config.toml
experts_per_token = 2
routed_scale = 1.0
vocab_size = 8192
norm_eps = 1e-06
rope_base = 1080.0
tie_embeddings = true
grad_clip = 1.0
batch_tokens = 65536
Below are experts of layer 3 (counted from 0) of a mixture-of-experts language model. Rows are named router (the router's row for the expert), up (a neuron's input weights, with its number), down (a neuron's output weights, with its number) and show model dimensions 0-159. Each number is 128 + 32 x the weight over its row's rms, rounded and kept within 0 to 255. Numbers have three digits each.
Before each expert's rows: a language model's description of what the expert responds to; "comes after" lists some tokens at least twice as common just before its tokens as in all text. This comes from a sample of Wikipedia text that the model never trained on. Tokens count by the router's weight.

# expert 22
Later digits of years in birth dates, career spans and seasons, e.g. 1929, 1995–2005, 2016.
comes after: "9", "0", "1", "8", "2", "7"
router:049148132165107042098181165095134201153087180138116106152135154134074135180099123126117193179072112111132152125121127154176123130112101122175142155099152133087116073161141104127144105099161162107099148174144157171110104103130139130144161122094098135078170134097087148107117154134108153131125167088143115155194116061156089116169149128217140114121131108145147175076142169174094093137093110068115099092175184135111132168119090109137085161116174068129162115122142119138129125134112196
up2:116102195122107095127160121079146132115064133144147087162149096152118143130090195112117200127150119102195131184177167141160217117135095126078142128113154163095166135143126161101132117122112143132103104109170112145073149075160214142088073136059209193180169155114099127104120129106136094134096190168148083118133124116154151183105113148182105167131148134145076149112105099128150177134135111142178143141142177164129171107113114131141148075143084137155113131136146135072122124159097144
down2:157175085089147169109088186140147198170115183171101104096147137063148089136122123082109123123122131112095099110088162114180061148130152175129105084112124140131175082184111099115132134162157120105183151140138177111103095130110051132107125153156062099150094157107133116142045156089178168116132142143140170155110161081083097121151132130098124155100156093162201154119125070103142157118123178135140127140108116073111088131138160060045104161178139164104151114088123120139140158134137122
up3:146089148094156143136153141114106140082105129167091174048159150182125138103115179100123124109131126100157145123156105122138134159093131151099174068143157183204105119121152147169111128188142121167146112100076143126122128076120085095104122139106139131120118152142127077080122132175113137130114122193126137126140144101160160086114160108058130070101153175155177057149121106084121221103125128097176202167076111074147141128060137157116123115127088121142108126181082156096145106180115198
down3:205101118084159142146101095124108085060125111102179128138146185105130103164152140113154123102126119128047107144060146125116148104108118136133068193155105110063079116082152113069135178127085097146133145117204168111158135121108126149131102138158156114182122134100176122149092134067095161143135125130179119094108117113146141100131131176111135163133139102138115147202094132124119141146169124160066141084127120177104097119138107111043147063085084159118086069138095087077127090168090109
up4:111098136117115081112176096089110133097069097146092099139091114137098112121115150111109157117120126093141146188198138106124204200115103160118113152120140176129120090139138110165119136129151184190122080129113160119090149107105132182092127124044164121188109141132077083073123125108131108053112199166105115094113151136133134099101141139130122079072147149169094100115119092146170188119156119093183169105148156133121120145112083119157138101110100109206078121202105134126075152128080180
down4:205188174055122096098125170180141166173139133116111117115191142110135103125134146105124095100099075136091115122098122125127083127112132113135098113136140123010134063114148171059156116144095106163120174102162124086153112111153090126088111103174075132150084159119116080126106151076165152139128133161139162133147146122090127127152153180155118142102102128163207155124094134068121122097157142129087142124108162094152083127133165092106109147164169150056159118150074127142128063199146113
up5:169150105081086131062079143164113164140053130125172156105127108038114194115098107114105123061083213113131155149133092106165130203115192112158115163150104134090157081124136114154152092148148182128090121103123112135109151162132137085107122043128114136153099152170117139180158094080167139154162163134105113132144090163112150129153173138143087162147145137123087142129133119084098072086190139159130134113160185101163153113096118136163167116113116114145148133170155129071142088181095118
down5:160156170197160042132208138087128182117162161143102091124090171146101154157123154149139141198179059162130126128186129134187113085141145162115176093095152148107140157097151105134072136105140153124126111151154086085156100112152142131173123115098108105110147066114107175094103141184102165099106117132089113166103129153106092173140112127124147119093089167191149127138161118106149060164130142092134100153120118132120115121130117112159083185088138148103123093130109084140092158017160103
up6:132142138131131141142102164116120160144189091147074194142104143054123060146136136104119125174111109187092187093136125125183118117131126193119134085179100204186165169116119123115168124136127084099181178128107102137123126081076108083115145141154158130132096123106164088167122076173109116064126146150084163114097174160154134114083108114120102133134153095132059151167162131089132090171112148115164075120105104133091188050144174105113094075071131143104126130133146109093182156122136120
down6:149118116143145122141130141112110070121054103082182146109100147158150130107126144175099131113119055166132109181129129140188096168123073113076139194143124099122057149116133196158118179104064108080149060162051145117158164076069072121081100163112148114163104160101121147120148133077115161129157124121138145113166118092132156164105117140154145097156171154055191083124113133148106178098143082122122173119145090135187133181113127149116104112188125113117111086114150095110143157104143149
up7:120106098117099136113138172185085109133083115046159154109136116056114180169099116137053081092164142149125136137132128092036123143144167171143092180099189128141103106168115160120131144134105189117149089120124119136156122224089107158117149109099123083083114045157124165145092138141110164091142149068078159086149153104129181134110121144149170134210172129127093145112138146116131133116137155139185122109135144147162163105133193147110165152152104101153141097115093148124127059146108142
down7:118160162098126113080152090084183129129172206158117139127159130134095179149158171112163143164128114123154150161088133101111142134114096121092237108119131121081188174137154110181104127156140139173125082178140052178104143069163147115134063051166103139124095130135154146092160161151134169145165057091143128193171103174107094175150149112122125144108119141171139112139144152109118124172144079167123153124150114161155101131109097130154079130089115178128153100108146154080156147080158093

# expert 33
Spaces and digits beginning values in pipe-delimited table cells, e.g. population figures, medal counts, statistics after " | ".
comes after: " |", " ", ";", "|", "–", " ("
router:083116129128180127115115120142151145091134172156112118079117168149111146102144131163098099113203145099160099112147129127128147144091107167126141163155127140127090155111075127059140139144110123093123155152142091110169161101157115078146125099126157192053081146120118079126132081151088160102142073147138123109188082069091112123160168148193124079089103136174179127217065177102078156132097150117140185112133115091164126113163138153099163134173101087176172148158109071160183165105170144
up0:152165143105087127111181115091131114107135121176095154116214067110133114127155138102127145110105079131112122120159162131069120145164114134140116065206136130137125109106075127137125099130173147094104165071175137149097166151106128101120120133088130133054146155148155117150157127179161094094149130111120089041086130153166126075098049131080096116137158092131090149126111133176096096130084137157035120128142125148183154101179126096167122088077152055089084197138129146129142162128137141
down0:043153155188081071173077161147129142154167109175140123160093128154122171163104144178074105137164136155125169137200158113099155148117093117154132164076106081113142110140147181137147193121170094117107114170116099149190089125063089117155115089109137126184089094171136179179129112125103113130125101052131169118128114093141149176074079129122110101183108137133162153099115188112170154139160141170100113161161153101083109112166156104118130142122097160110100130191077113120128122165156123
up1:042173128087093114107127116104160101143067162116124174125106090152124158129160152183125150121143141103181101130185136127085161156130139164139150129083127080141156100150157091125083126149114141145106124096157126158086123127128139093164106123141109144135124173195133104170111050153225114103118109141118115088157120158098108105125093089146115109131125128103111124094128146165108095157100143102056109109109118099102194112182172148208220100053137111139074106172071074169147133138116153
down1:096162122113141166180086118127112139098120116135102175182091131105113101179139123152126096111133130115124187154146185128112095122123091096110122148141093088169094161135158141112085185147114098179157124144058123121147115115129107124114154137159116145233098104139174125155201050119097110211134146116166110156141096123184096132085135146075115154148131102156140119169158187091179183066179099166120117153124171094100145151154089152147134163157135133107131102095126168112057206107102148
up2:131115133147100106134173110125134125132116109134151158146126158134062104158101113201150193147124133124120128131089123131099090121050178081092131125129119103108132117202141182112086113196141067156122078125134121110102094092149120137135173133146116089130121089075143127144129106143134094126142137149178085133141156100195151103094102123089143125111116009130146204103113072146141128096171134148106082128138129213149112153097118121103038139163106075062123170119113158150106104084183118
down2:208165094124102094073103138127069135099158115122133147165175157119141076123149023139108154120119082133143135103124166090140123112143138126127084155166092038126151116075098115143073105111092180145085159154062152110102147138068139122133111118137131153206126155143086171135113150150093147129107138058098164123061169171088152115166083115145157143134131178135152081102128105187088102190136137102147114105148086099149113170133156137120082129102093106119100134190102098113136142176106143
up3:165222159116151103144108170143086122122137095108110127120045106144113102149105161114133156161098108110136129127159123127129150120081139089175101091109126133078145119066142111119184080149126131123018102122146135148121152149121125138058081136119106089196154134125122159163115075148141136087102132090076094136117137125115127109135058163115109148155180119154125141105104113177141165161067139110142090109088112175148122074102123186139083156084096157147090164103073148080028169130114134
down3:160111096108150122153135045158109183150190114137153137143130164086113137123216089160111136078125187140123149144119156146157069136137140104134128148113119156116093075116200152170115144113127143125127108116178189159172088094063101107120114115143116143117119164121078173126159141068119139118062145044115118184111131100106195150102138120084065165084129140071102068134136166085092128089129131175111095149102148121134146134142106040087131129147113146174115146097115084139117124089083108
up4:114119137144117138136151143074079117153124102147137148107179124109148136152148118137100175124113081112076164136107128111146150102145132132144126095184189183174139103117115129196109097166199133124163149128144148119123073157111132121088146194186142124069161125096122110065164121101119172131129159133135097110093229145214150109139112114116131108126113165090175059088144114146141103123212107214107100119139149149141063176161139114132121189091180133139175117106142175175110121079126117
down4:137100185117128070101069125126113108128106118130134163149102112096108134115166122177119117157136081180155127114144083125100144155084103144128149171103133109086131063064109112156105097141140186143076124133074171200149103127113175141101163141118161154159149085130114167172127064065120078150115075112170108113163098153099150128092117173125125105111148170183164181164108135063133113084083094081115164120086140114120070128140159138195181152078083134141153101148099083063107132147075144
up5:094067064141140111146115158141112079144105141179088131095102127153123134112162163138128177112043175161119173121103121108053154138166115131148102049189095113161107132186082143148170162073120215150113141100093113127122166128117148157133089114093114146042154147088118136137138197153173117159138157138117148091118135146092079110132126130089133086153167125122094150142151184091146132157118144099108158092110106133105080118109147107110194135119204177095125139189072104133120112131170143
down5:103151182174145119121124182149148090115117144125159175166165082105141088224096191124108136123099128158130113116123157099185132174139080146137110149091132090068144075088185163123170144171106093131162133108104153095156103122122139120125187146129089098161132131149149126133090153185096182145120183111099122119091117125177165110064154101170104060109102128088075107144073124088146093108145042197139148141103155124160139122199118137110142172127078071153106164138128155102133136129127099

# expert 14
Digits within numbers in scores, attendance figures, chemical identifiers and model names, e.g. 1,500, X360, 16,723.
comes after: "–", "-", ",", ".", ":", "/"
router:112164171166128095117129148124175134157090171119095166132137155161074151149141224198105149142148077164083148170087116084117096091121117150098129141141169090155114153181102105111129085107134106181110182136077142112141109103130142117146121119149083103168097087126140069174138107181159167191123139103140117147189145160100090141158069100165190151164110094161119199115096114138122109093143100075088105065130118096114121169178173128167104096163128113110115130088144075123177167105162118
up0:178095146180128124123196086126102176079185102106148088147183129113112129166113156129100160119175115155138171057126103108120149043085095162131122156183173180110135183094106196118148126140105080079129095097092150141091166129126140090084137114077161098135154136091135126134117089144138179129119148158083150094111059086149145139095131185163097118140131149143151107106109152151156141148056136152136131103119094118157158166203112153101147163068105113156105095122075146105112112142123207
down0:199128135129135134145102133111124137204081088119079130125211119136193154131145102106070145161113128136085143120111171068101083164189078165122106165159094121123140034082146118094094140105214121128142093142160122154177177110094100141124095093132033128075131162112148127090162130132153153074087144062148155151151131141111150149102123170102158115070147125110129146086151124087132135117186103154118138178145132139139139115086116102087140129145109164163109151175094155133134188129155143
up1:128120057062077157102114172123128143084147112154157145090126136158143169126160103146160123083174120143135132120146145109104118127130108092174169139145091092150142171138119165160116128145115072099124133118197078113095154090185069088200167133188170063147140153142153152155104154126108106149196075069157180138152060158109147109156151066085106142091094146115148104143123187089124132125166056116084151186151151133155124142108155114072128114150145156133132129147102169152128162147076070
down1:194152143140124138155110125137101125076078130112148077163137136117049135081090099153164101112156130071107151085158088080137141100104103101103110103167113130108049156130053112119143158103138140092135127163118131209145136129133125136096162143136116107144160105144199091152107149102104085166095175141082085079091120167160153165091117193157133120133089176142133146050152109167139176143155169134117136117158124066118104123175077129137148144062091104143179127143142117098070067085100133
up2:145127108076190163127124062103131105095138141099114137129102110134140126107132136141112089144124077131115141068133126155098093174086120051091065160120068107144110147102092159142156121138111143143137115095103107106091167090173139117152124122137139118126177127158108125138131134133108120102213156073106212103079138131166160077128107090098132179115153147108124136252037110100133129101215106126157129076139200123120154110167133109112108143134087133095072119144113171164159155138137159
down2:144102127127103080127111076105162117112143075144111083158085193111158079135164127115141200138184081101147141125068088110069118104165120149111134110152108142176104108124144115121152097136157129084115138128175115171190146152106057156088141133152120162148067139130137065127164118147160088114082155109103116154098129151060093153096078129165132097067106133151106099072189109103145112156085079104121077094108091080128089112162076137159068150159162127151154129124077170074140090116115170
up3:103065149124119114116178137091118147163105134119105157096087159131088127127107140142151159129116212124113189115131124220168112167122113120097161134193158119131119180104118171169153142096085091042160175096111118099133167136090173105152129144177111109144098109178130146135113178147114123156187186092156143118112142080116130098104131092123142125149152105141121090156192128123159164198137151155098155144114124142104192155156178160070078137126181116158044140127146125134123065067110138
down3:078150082100142159114107089164077119134092098127082143158182110113186104053124136170102180159163142145117111133113141081122081064113098146118147173104051142194083092128128101112172100159184177098128121165142132173102157117141101084104119120123106149121183141153131100130135160072145200092043160094113141062137106116167133108155065108127163134109189145150123112133092161168136115114096128105160121111145095090120172097095115137213133187124092133130118125109148125114108146167102161
up4:161177186097058162119153149076126088109143099093090152129129110101121148135138175101147187091098072173173113142107112146094122121104102138118145077135201198088129155098133179112128118120128112111126083112057243113192087170101147147115122084153133118180127167165098104140154128141148141143150170128126134094135111148073129081102152112153066157101145154141064142160088093143157145150169119065076136166110160057128123155197122127137127107147122149183116142128119123116126094124137128
down4:087083192152131111162110061139116154137128187110125125171161097107163131128086126176099160126122128100127114166154187129195096108142091119069174108131130185198113153103154149135145107095216086161161100156132116119119114196156175138149114169120111101119100184144078159161108134148127194106124092142131095151082108117123094146152162151149204166164100124135181128115174181147089136099111132080140125152093145116181095099121145077108119137135119177113092171114124109168061188153130106
up5:151085140082153179094202097090117095127142141157118157131064087081139073167141157086101144134077110123120114117110090124098160108172168143183126088183139127125143150134074154109113153143132127113113127111108073128113144083108184110063135118149146116126116114081160092148104061105168106169135165102140105113166076141166170125121157084137141120132062102102189121093120135086164110155124124117089137172082142181200123157199155122079153055122125190128111141143103146149183125116063098
down5:153149159220174158120139197100184145134124122105084085190164121141137132103138117095112101096118105047108144124150161111128128072145071062149124146110142177127068171120095044081171100134164133164118069099157128109167141093147134169109168156130106133142147133134161168137146095132089166159118109096105113151096166146102144102132173173173110159097167166138094125156150126125146154085163171170114133126165112090077112101145117114128146145195151169192148166070132097154148090120088162